config.yaml
n_layer: 12
d_model: 96
n_experts: 16
experts_per_token: 2
activation: "swiglu"
router_score: "sigmoid"
normalize_top_k: true
balance_bias: false
lr_router: 0.000524
norm_eps: 1e-06
optimizer: "muon"
lr: 0.00359
seq_len: 512
steps: 14137
Below are experts of layer 6 (counted from 0) of a mixture-of-experts language model. Rows are named router (the router's row for the expert), gate (a neuron's input weights, with its number), up (a neuron's input weights, with its number) and show model dimensions 0-95. Each number is 128 + 32 x the weight over its row's rms, rounded and kept within 0 to 255.
After each expert's rows: "mostly gets" lists some tokens that are sent to it at least half of the time. This comes from a sample of Wikipedia text that the model never trained on.

# expert 0
router [134  48 133 100 161 111 164 110 154 132 108 134 146 139 124 111 136  83  73 152 102 104 125  94 156  79 131 181 124 194 107  97 156  82 173  89 198 162 133  78 183 118 141  87 127 113 142 163  85 158 138  60 114 127 131 104 121 147 166 172 186 122 128 146 106  86 149 114 117  93 117 111 130 131 135  36 163 160 139  94 113 142 159 129 124 119 159 123 168  93 132 137 188 119 186 140]
gate0 [162  91 125  90 116  93 130 108 141 153  75 134 131 143 177 126 153 125 146 146  52  87 150 156 144 134 102 124 156 163 116  90 135 153 128 128 152 197 202 148 151 107 117 134  69 112 137 198  79 117 131 141 158 163  86 155  75 137 113 130 151 136 154  98 116 123 131 141 115 152 162 164 165 153 206 129 155  96  93 115  94 162 141  94 103 110 169 100  49  96 138 126 187 101 191 118]
up0 [103 135 155 133 184 140 113 125 134 162 141 149 135  96  89 134 120  85 170 110 147 105 101 131 126 122  99  68 153 120 149 144  93  92 135 142  79 105  62 180 175 110  94 142 121  88 144 159 122  88 132 215  99 114  35 159 135 153 113  97 122  56 141 123 105 153  71 121 133  98 149 102 122 126 127 163 124 103 191 158 209 133 114 140  93 119  81 113 161 110 112 179 121 176 114 142]
mostly gets: ",", ".", " in", " for", ".\n\n", "ob"

# expert 3
router [161 101 154  99 135 164 145  42 122 144 101 154 171 111 101 143 100  99  78 137 101 121  92 124 128 129 160 147 175 129 133  86 170 141 126 142 109 172 108 109 130 109  82  61 155 185 155 126 153 136  96 202 112 136 138 131 106 196 115 143 167 157 112 146  49  72 101 146 155 108 181 154 154 119 109  76 136 183 122  55 138 161 125 122 125 118  75 137 159 152  99 114 136  85 109 111]
gate0 [137 105 148 173  47 152 177 110 114 169 112  60 140 100 149 130 189 118 144 161 138 112 170  80 205 110  89 137 105 155 166 120 177 128 105 165 111 156 104  69 153 161  78 137  81 134 128 163 113 104 125 147 196 116 111 151 155  90 101 137 145 152 167 150 166 139 119 134 140 137  94 137 164 166 145 173 153 169 110 118 130 147 143 162 122  87 118 106 126 180 164 113 163  76 186 152]
up0 [146 134 136 138 188 113 113  70 149 136 112 163 104 160 103 157 156 115 189 144 167 126 106 127 125 153  82  96 141  99 127 168  83 166 107 128 144 112  85 160 168 161  93 134  83 114 140 124  48 104 150 140 160 117  91 124 132  86  98 109 181 102 125 178 134 171 198 122 154  77 152 104 112 170 115 108  81 110 176 121  81 163 101 204  92 142 130 157 126 113 104 182 141  75  94 138]
mostly gets: " of", "ina", " John", " States", "way", "ia"

# expert 5
router [105  73 186 148 150 161  61 108 146 129 162 209 132 120 120 118 151 127  85 142  94 131 110 126 192 156 185 196  99 129  77 136 149 146 127 160  75 114 155  90 127  89 131 127 137 137 135 112 121 164 119 129 119 117 187  87 120 140 145 123 173 102 124 149 128  63 172 145 162  83 153 172 140 131 161 116 170 126 123  78 103 169 130  98 152 141  97 127 185 185 142  85 154 179 165 107]
gate0 [135 132 135 150 112 145 115 157 150 145 140  82 105 120 116 100 163 138  98 200 124 100 131 172 151 103 151 155  85  82 199  67 179 148  80 102  90 122 115 124 136 116  96 170  73 169 114 144 102  86 173  99 192  71 128 113 118 101 110 163 188 135 159 123 153 108 100  79 129 107 103 142 139 184 192 146 135 167  84  84 169 107 136 176 154 113  94 139 148 139 131  85 177 112 139 107]
up0 [117  90 145 142 173 130 120 116  73 106 147 207 128 131 110 143 122 143 187 128 160 157 100 108 111 146 100 130 147 155 177 108  81  80 161 128 110 157 106 114 173 153  60 120 126 130  76 102  45  80 107 119  78  64 145 174 150 195 110 117 106  73 149 130 134 141 142 127 108  84 118  97  87 163  83  82 148  77 138 183 112 125 164 132  99  93 154 154 110 127 114 137 125 119 131 174]
mostly gets: " st", " w", " sc", " film", " sh", " season"

# expert 11
router [183 100 134 107 164 134 132 140 175 106 198 108 110 121 155 109 177 116 122 130  94 123  77 119 167 103 157 190 149 162  95 102 149 100 103 138 100 136 123  86 149 148 119  74 127 179 153 111  99 127  86 130  50  79  70 185  76 120 177 140 134 132 124 114 146 109 117 144 136  99 137 191 137 111 162  83 120 191 176  87 149 137  88  90 120 118 108 176 126  86  99 122 156 143 173 169]
gate0 [153  85  80 135 143 124  77 125 155 161 130 103 129 161 158 121 161 106 136 137  71 186 172 110 172 119 107 108  83 114 152  94 132 139 121 155 134 141 154  93  79 101 119 103 107 166 175 173  63  36 129 112 137  87  91 125 128 110 128 186 154 150 158 160 166 180 131  94  77 177 140 126 119 133 115 117 127 194 176 156 126  95 119 143 119 134 103 175 119 110 106  86 203 125  89 151]
up0 [203  99 164 160 161 112 115 146 160 166 117 138  91  79  92 115 168 139 174 116 189 123 119 155 118 154 100 156  95 113 121 175 144 155  39 110  85 134 115 116 150  85 111 149 152 106 150 132 101 110 102 131  63 180 137 145 127 173 115 136 128 144 123 129  97 139 127 140  85 113 133  64 135 126  87 130 137 131 143  99 157 126 132 125 143 142   7 152 153 169 118 206 160 103 112 149]
mostly gets: " A", "S", " E", "E", " G", "T"

# expert 15
router [170 151 191 130 123 114 116 121 117 113 118 161 136 153 105  95 134  71 111 101 118 150 122  59 175 159 167 137 153 157  82 159 100  56 140 132 143 152 154 110 157 126 141  96 139 116 102 151 114 146 118 110  71  96 129 111 144 105 139 142 179 166  96 134  45  83 109 185 136 112 107 114 174  95 103 146 171 164 190  69 183 163 144 129  77 155  92 115 159 136 123 142 190 123 164  91]
gate0 [158 125 163 136 125 107 125 135 153 143  98 102 100 156 152 124 166 140 107  73  74 115 187  62 175  87  67 114 125 164 126 117 149  90  51 128 135 143 113 116 131 196 114 155 102 151 161 169 135  92 135 155 112  83 142  77  88  89 102 103 190  91 139 185 130 126 100 137 178 124  90 103 178 142 157 148 114 139 137 116 190 112 126 122  80 109 124 189 125 159 147  99 150  74 106 157]
up0 [132 110 156 136 158 110 135 142 207 126 118 109 133 152  77 159 139 113 161 135 144 118 112 173 118 135 121 118  92  74 159 175  88 150 126 122 156 164 102 196 143 114 122  91 146  84  86 151 101  94  99 127 135 111  96 157 160 158 139 102 157 161  66 179 133 117  92 112 153  76 161 100  99 136 114 150 187 102 182 127 118 142 105 127  83  94 137 132 136 110  29 159  69 150 193 174]
mostly gets: "w", "el", "h", "x", " +", " South"

# expert 4
router [ 94  61 151 103 161 123  63 113 168 105 139 165 181 138 126 107 116 112  77 107 117 129 162 133 162 116 161 112 120 105 120 185 151 127 137 169 109 147 112 148 143 113  96 103 192 138 160 191 150 117  82 126  59  78 104 148  94 164 147 104 170 147  65 166  73  98 174  76  77  66 114 139 132  87 119  96 123 179 138 106 127 128 141  64 136 123 136  76 146 115 108 141 148 137 105 123]
gate0 [130 123 139 125 108 145 112 148 125 144 123  98 115 178 110 116 176  68 122  60 140 148 182 115 133 104 103 114 149 120 198 166 138 100  51  66  87 195 129 167  96 169 100 129 130 103 119 212 116  99 118 133 117 130 187 102 165 182 152 173 118 154 131 122  97  82 139 148 138 162 129  99  98  96 100 125 146 175 138 122 177 139 163 132 106  79  84 140 144 141 197 116 160 150 115 115]
up0 [194 128  80 103 197 103 135  60 160 121 166 160 115 150 101 100 158 123 120 106 177 159 145 132 138 100  91 164 142 126 199 132 150 108 137 114  91 127 100 119 138  94 150 131  96 169 132  98  97 133 198 137 135  75 126 165  83 146 102 129  99 155 113 137 124  72  86 173  74 170 115  84 107 196  65 161 171 154 174 167 103 131 123 148 127 145 131 158 164 137 113 108  88 128  87 113]
mostly gets: "7", "9", "8", "4", "1", "6"

# expert 12
router [ 82  86 130 136 151 110 155  94 138 116 172 114 202 115 114 113 173 145 115 191 155 110 112  75 177 155 132 127 162  90  94 133 144 113 187 162 140 162 103 112 140 103  81 105  82 131 181 166  97 103 101 145 135 151 175 109 119 182 156 161 166 168 130 100 172  93 163 109  93 100 131  93 155 108 106 122 168 187 159  78 123 181  95 152 123 106 112 110 106 140 151  98 129 179 172  67]
gate0 [135 107 122  82 123 117 124 123 140 148 111 103 141 145  86  70 200 119 100 198 103 133 158  91 146  85  86 106 164  69 174 119 145 100  79 103 184 132 114 185 145 128  89 130  84 147 142 139 124  54 158 155 130 101 129  67 115 175 152 113 152 192 166  97 126 139  96 132  91 148 204 115  87 169 159 146 119 112 113  87 128 128 104 180 149 120 113 159 101 121 161  96 168 118 153 115]
up0 [153  70 156 134 160 159 123  96  97 131 136 177 134  98 109 149 117 136 164  79 179 134 103 186 138  98 123 121 154  98 150 134 178  82 144 132 145 180  85 139 196 162  57 140 120 148 139  80 115  82 137 165 115  81  84 153  55 154 113 126 136 120 179 142 151 152  99 128  83  86 142 126  82 154 113 124 115  97 119 149 119 184 142 165 145 127 101 219 120 111 181 147 133  91 130 108]
mostly gets: "ul", "ig", "it", "ur", "ri", "ab"

# expert 6
router [123  88 120  70 152 105 104  73 158 169  96 149 159 104 101 128 134  85  78 127 150 154 123  53 143  94 158 129 157 122  68 116 107 146 152 139 150 177 204 103 166 124 118  86  93 154 144 156 140 189 116 185 102 106  81 165 110 128 158 179 173 135  76  89  94  97 121 135 166  73 165 142 155  93 155 107 148 136 153 114 150 167 129  92 112 151  73  92 141 110 141  88 142 153 123  98]
gate0 [121 148 148 125 138 112 100 161 123 108  71 148 142 138 163 138 166  87 136 107 126 130 126 112 150  84 164 144 116  84 178 105 145 147  55 118 150 129 211 103 163 119 149 137  74 172 147 198 104 138 168 165 134  82 144 111 101  84  92 167  99 141 112 111 112  89 121 105 189  66 103 186 110 157 125 146 108 114 147 108 133 102 150  75 148 132 106 150 109 140 186  60 197  92 101 127]
up0 [121 142 139 103  89 146 139 132 172 163 136 133  95 166 127 190  31 140 139 135 106 127 131  93 108 162 136 114  84 152 156 195  62 147 128 113 103 145  60  80 128 154 107 144 154 130 143 123  93  20 100 182 130  79 122 104 117 152 118  67 145 129 172 109 119  92 140 175 100 139 121 126  98 154  97 115 147 131 158 131 124 207 174  96 108 126 121 128 116 141  98 140 109  99  86 123]
mostly gets: "y", "'s", "ian", "ial", "ie", "ey"

# expert 2
router [119 118 113  97 144 111 108 102  95 162 204 112 143 138 118  78 138 148  50 123 106 136 158  77 210 142 147 189 128 144 132 111  93  86  86 131 115 154 117  71 179 157 151 131 172 136 136 114 123 125 111 103 118 150 129 120 109 126 174 163 148 116  99 116 120  83 160 150 133  82 120 166 210  75  83 104 133 141 196 102 126 174  88 128 113 119 120 137 177  89  79 126 191 141 116 143]
gate0 [126 162 107 194 100 118 147 144 163  89 159 158 168 176 154  92 169 120 131 182 120 146 191  99  88 132  97 124  94  97 175 108 139 150  63 126 163 181  93 135 132 164 108 104 146 160 151 195  71 121 153 153 113 129  86 180 167 132 181 163 121  87  78 145  70 117  97 134 128 156 109 178 146 142 139 119 152 141 152 144 112 141 129 121 100  87 129 175  86 112 104 143 201 129 140 163]
up0 [107 139 111 156 118 197 141 129 157  92  76 144 156 121 115 100 171 128  99 129 156  89 119 124  69 143  87 129 120 168 138 175  77 144 139 160 108 151 117 173 173 112  41 106 152 114 178 129 119  54  79 190 118 107  96 122  96  78  85 106  55 114  78 105 113 161 122 139 107 148 149 133 120 138 105 150 163 117  89 135 150 124  94 160 161 117 109 165 166 115 182  78 137 130 161 160]
mostly gets: "|", " the", " a", " \"", "==", ".\n\n"

# expert 10
router [148 121 160 131 139 137 105  75 177 109 159 139 141  95 158 123 145  92  84 120  66  84  98 154 139 111 152 139 144 149 103  85  75 133 158 125 136 148  92  93 181 144  72  31 115 125 128 139 143 119 139 128  83 122 118  71 126 139 141 169 139 136  50 150 103 119 143 107 145  41 109 165 172 107  86  88 133 129 136 108 146 166 134 169  73 173  70  99 152 169 144  91 124 135 151 146]
gate0 [139 109 163  98 143  92 103 115 154 144  85 144 115  90 140 155 194  65 123 123 142 121  95 103 177 143 108 116 137 115 176  89 127 129  80  81  85 100  77  95 140 150 137 161 133  65 138 168 125 106  91 139 139  94  79 134 104  88 145 162 125 146 100 180 149 143 114 131 158 113 135 185 133 170 212 137 149 155 147 160 105 134 132 186 116  68 120 147  38 137 145  87 155 150  82 154]
up0 [147 138 143 118 187 156  98 182 112 102 172 170 158 169 102 152 179  70 118 135 168 170 114 149  79 111 101 151 151 128 102 141  83 108 165 116  89 117 136 126 181 151  71 177 182  67 135  43  89 136  90 131 118 141 133 150 124 150 165 112 129  54 101  92  96 116 125  91 166 101 135 159 125 163 111 125 106 117 113 154  68  66 109 136 174 112 105 155 105 124 139 137 121  89 139 145]
mostly gets: "l", " is", " was", " he", "et", " on"

# expert 7
router [ 91  99 116 164 167 147  89 130 110 143 151 117 128 137 175  75 209 126  73 111 117  85 184 125 172 145 144 170 123 110 115 101 150  70 119 143 130 174 109 159 134 116 113 108  69 166 167 157 117 172 145 121  87  84  76 138 116 106 105 195 193 161 105 196 119 101 145  94 110  77 106 158 115  74 131 116 136 108 101  95 126 146 129 105 101  71 152 148 152 151 148  88 164 146 132  95]
gate0 [125 123 124  87 103 107 140 158 143 166 135  90 128 103 149 128 183  94 112 157 118 125 184 102 175 128  92  98  82 108 201 107 120  71  46 109 130 173 106  84 124 139 106 145  63 131 133 158  72  93 151 147 166 162 125 136  97 110 116 171 117 101 175 180 162 127 118 115 173 164 126 153 131 176 162 133 158 109 159  79 112 156 118 118 122 109 138 131 146 187 163  59 142 128  77  77]
up0 [142 128 141 122 150 146 136  83 170 105  96 137 157  92 100 183 128  98 178 123 202 101 115 162 123 160  98 162 142 100 131 146 135 125 141 174 124 142  55 149 199 110  88 148 187 153  71 110  55 118  94 180 117  94 122 206 153 139 100 109 105  97  99 160 127  82 103 123 142 118 165 148  98 158 139 139 137  86 126 150  81 131 149 123 120 110  88 189 121 153  96 151  91 134 169 174]
mostly gets: " d", " b", " s", " p", " c", " l"

# expert 14
router [202 131 125 105 135  73 144 138 154 151 130 160 131 146 110 149 138 125  94 150  91 146 121 136 156 128 185 174 157 125  98 163 166 133 130 158 154 180 121 135 134 120 100  59 116 183 190 115  95 165 110 145 108 145 122 115 114 161 219 184 161 136  99 196 115 112 140 153 144  59 141 146 126 136 103  81 154 187 150  94 102 192 151 136 159 170 100 139 145 165 154  79 157 107 114 111]
gate0 [160 131 121 156 123 116 112 144 134 117 170 116  90 125 107  49 161 102 119 157 132  95 129  85 192  82 163 103 189  77 178 127 177 163  82 132 169 184 108 163  88 169 129  86 119 123 159 129  65 101  98 161 129 138  88 164 138 150 103 175 137 190 184 173 132 123 130 147 126 188 135 110 111 120 131 137 111 138 139 178 182 136 159 106 134 152 170 129 172 159 138  92 183 137 111 144]
up0 [137  95 178 120 200 157 141 122 135 134 156 105 117 155  99 103 119 114 161  81 165  96 126 172  98 148 135  73 130  90  76 110  79 116 126 131 155 123  88 163 243 125 157  97 120  94 155 132  80 136  77 143 122 116 111 135 148 161 140 125 108 146 164 155 116 117 120 156  69  97 123 124 135 128 141 156 150 109 179 156 105 121 216 113 127 120  73 123 137  96 174  81  53 117  90 127]
mostly gets: "s", "os", "as", "T", "ers", "les"

# expert 1
router [121 115 151 128 148 152 123 135  79 146 128  89 103 169 135 128 186  64  89 154 149  96 156 117 185  87 129 202 158 140 131 117 150 108 154 157 111 175 120  79 173 141 130 122 144 104 184 150 121 156 109 123  60 108  95  77  81 147 133 147 180 119  96 148 199 122 156 143  76  97 147 141 132 111  71 142  97  95 149  86 131 124 190 105 129 139 145 139 168 130 168  78 188 117 142 172]
gate0 [150  73 131 143  83 129 139 163 145 158 130 115  88 119 158 169 166 111 140 140  91  85 141  86 191 140 116  85 134 160 156  86 134 135  75 116 134 109  38 186 188 113  78 105 104 153 163  89 129 112 192 159 148 130  93 100 111  76 137 176 107  82 189 199 115 136 108 144 185 117 131 134 130 171 130 131 102  80 123 139 135 115 142 154 115 106 122 150 106 119 125  71 179 120 122 152]
up0 [182 100 131 108 132 170 137 130 129 120 124 133 146 127  72 176 175 122 159 100 185  86  93 149 135 113 139 117 140 125 111 141 132 114 145 120 131  94  67 144 219  94  74 166 115 126 101 122 136 106  62 120  85 157  87 188 106 137  80 122 121 110 101 127 127 140  61 114 106  92 110 101  92 206 183 133 171  97 154 146 137 154 145 117 113 137  87 173  96 117 111  48 153  98 125 163]
mostly gets: " M", " R", " E", " In", " D", " Al"

# expert 8
router [154 145 156 118 149 128  76  45 141 131  89 140 175 116  79 116 117 147  43 157 135 110 175 104 153 118 178 148 104 175 100 118 188 112 177 167 117 132  94 139 157 172 125  59 124 149 129 127  99  78 127 111  81 117 155 140  95 141 118 116 135 189 100 173 153  91 168 183 163  97 163 179 152 110 116 114 121 165 106 121 135 155 126 107  79 180  90 140 108 129 109  99 148 169  97 108]
gate0 [172  73 143 106  95 115 155 128 113 137  65 123 161 136 129  27 165 132 105 148 140 148 169 109 113  96 119 110 100 126 130  64 108  94  79 118  94 154 121  94  95 177 130 134  68 137 130 173  75  81 144 153 157 117 126 122 136 149  70 134 162 130 179 155 141 115 131 164 123 104 105 151 123 181 124 116 111  77  78 121  93 153 202 141  88 125 136 157 131 123 116  78 208 111 151 113]
up0 [116 148 134 101 139 144 104 136 106 139  14 113 134 186  97 134 168 156 141 125 105  81 148 143 125 194  91 112 148  96 147 138 149 113  81 124 118  96 109 161 178  75  77  98  84 170 144  93 110 105  48 158 111  79 107 134  80 119 140 102 112  77  74 156 105 117  86 135 109  76 116 131 138 184 110 142 102 128 108 173  89 134 163 113  93 130 118 153 114 179  77 128 104 117 120 130]
mostly gets: "ing", "ed", ":", "ated", "er", "ction"

# expert 13
router [159  71 166 118 222  75 149 110 104 116 144 156 139 134 122 141 140  74  54 148 102 146  91 128 142 152 153 152 119 140 104 121 126 142 142 120 118 176 124 110 144 142 165 105  86 111 141 112 170 143 123 124  87  66  59 130 107 119 136 123 152 169  86 126 124  79 166 174 132  81 195 130 167 110 114 110  95 160 144  46 113 184 112 158 116  98  89 145 184 166 157 102 138 163 124 119]
gate0 [146  83 114  83 146 196 130 122 148 143  77  87  78  97 117  90 140 105 110 146  90 130 104 131 115 167 142 152 119 152 188 139 143 178  95 106 135 112  66 150 147 179  89 120 139 127 102 208  97 134 145 144 136 129  95  63  83 187 137 137 128 152  89 115 123 113 139 175 139 133 140  91 116 161 152 107  97 156 106  94 168 141 119 194 122  72 182 173 165  75 163  96 133  96  94 144]
up0 [201  95 129 192 115  58 130  88 156 131  87 154 102 116 119 145 148 102 187 168 198 140  63 174 164  85 162 113 155 130 162  93 110  92 111 129 117 112 128  61 121 131  71 155 107 167 113 145  71 104 129 179 115  89 140 118 155 119 138 146 139 144 127 106 102 121  83 148 124 138 113 187 105 144 110 193 103 133  91 151 169 147 160 141 140  93  92 133 121 137  95 165 170 119 178 130]
mostly gets: " |\n", " |", "ro", " (", ";", ")\n"

# expert 9
router [177  93 192 113 176 132 163 126 133 118 145 118 185 108 151 148 115 100  97 170  91 146 187 116 163 139 171 192 111  90 125 150 146 119 153 136 184 135 125 161 127 119 104 104 109 147 136 131 152 146  43  98  86 128 134  91  56 170 157 119 182 116 108 125  98 115  89 161 184  77 139 153 152  97 149  73 140 100 130 123 159 156 176 100  97 158  75  96 165 129  99 102 161 160 136 132]
gate0 [183 114 117 101 158 184 158 144  67 135 137  92 156 143 133 154 183 102 148 202 108 103 173 121 203 140 138  32 107 161 141 126 151 139 141  80 127 134 159 133 116  94 116 115 112  74 150 122 144 133 108 159 160 130 109  83 134 116 132 149 139 137 109 139 115 109 114 114 193 117 107 168 132 182 129 131  96 105  59 130 168 128 109  87 146  57 123 111  84 169 133  54 155 138 162 119]
up0 [ 90  91 116  56 161 135 123 138 110 146 123 148  72 130 103 136  86 106 167 101 138 141  73 150 114 119 101 167 137  98 112 143 129 101 147 158  36 128  56 127 150 117 143 123 144 121 120  71  86 105 104 107 131 106 129 154 184 149  59 153  79  90 136 151 110 173  64 134 101 114  46 131 143 112  96 165 105 130 130 118  94 162 104 180 102 135 155 186 116 132 185 147 161 117 144 152]
mostly gets: " at", " ", " after", " film", " during", " United"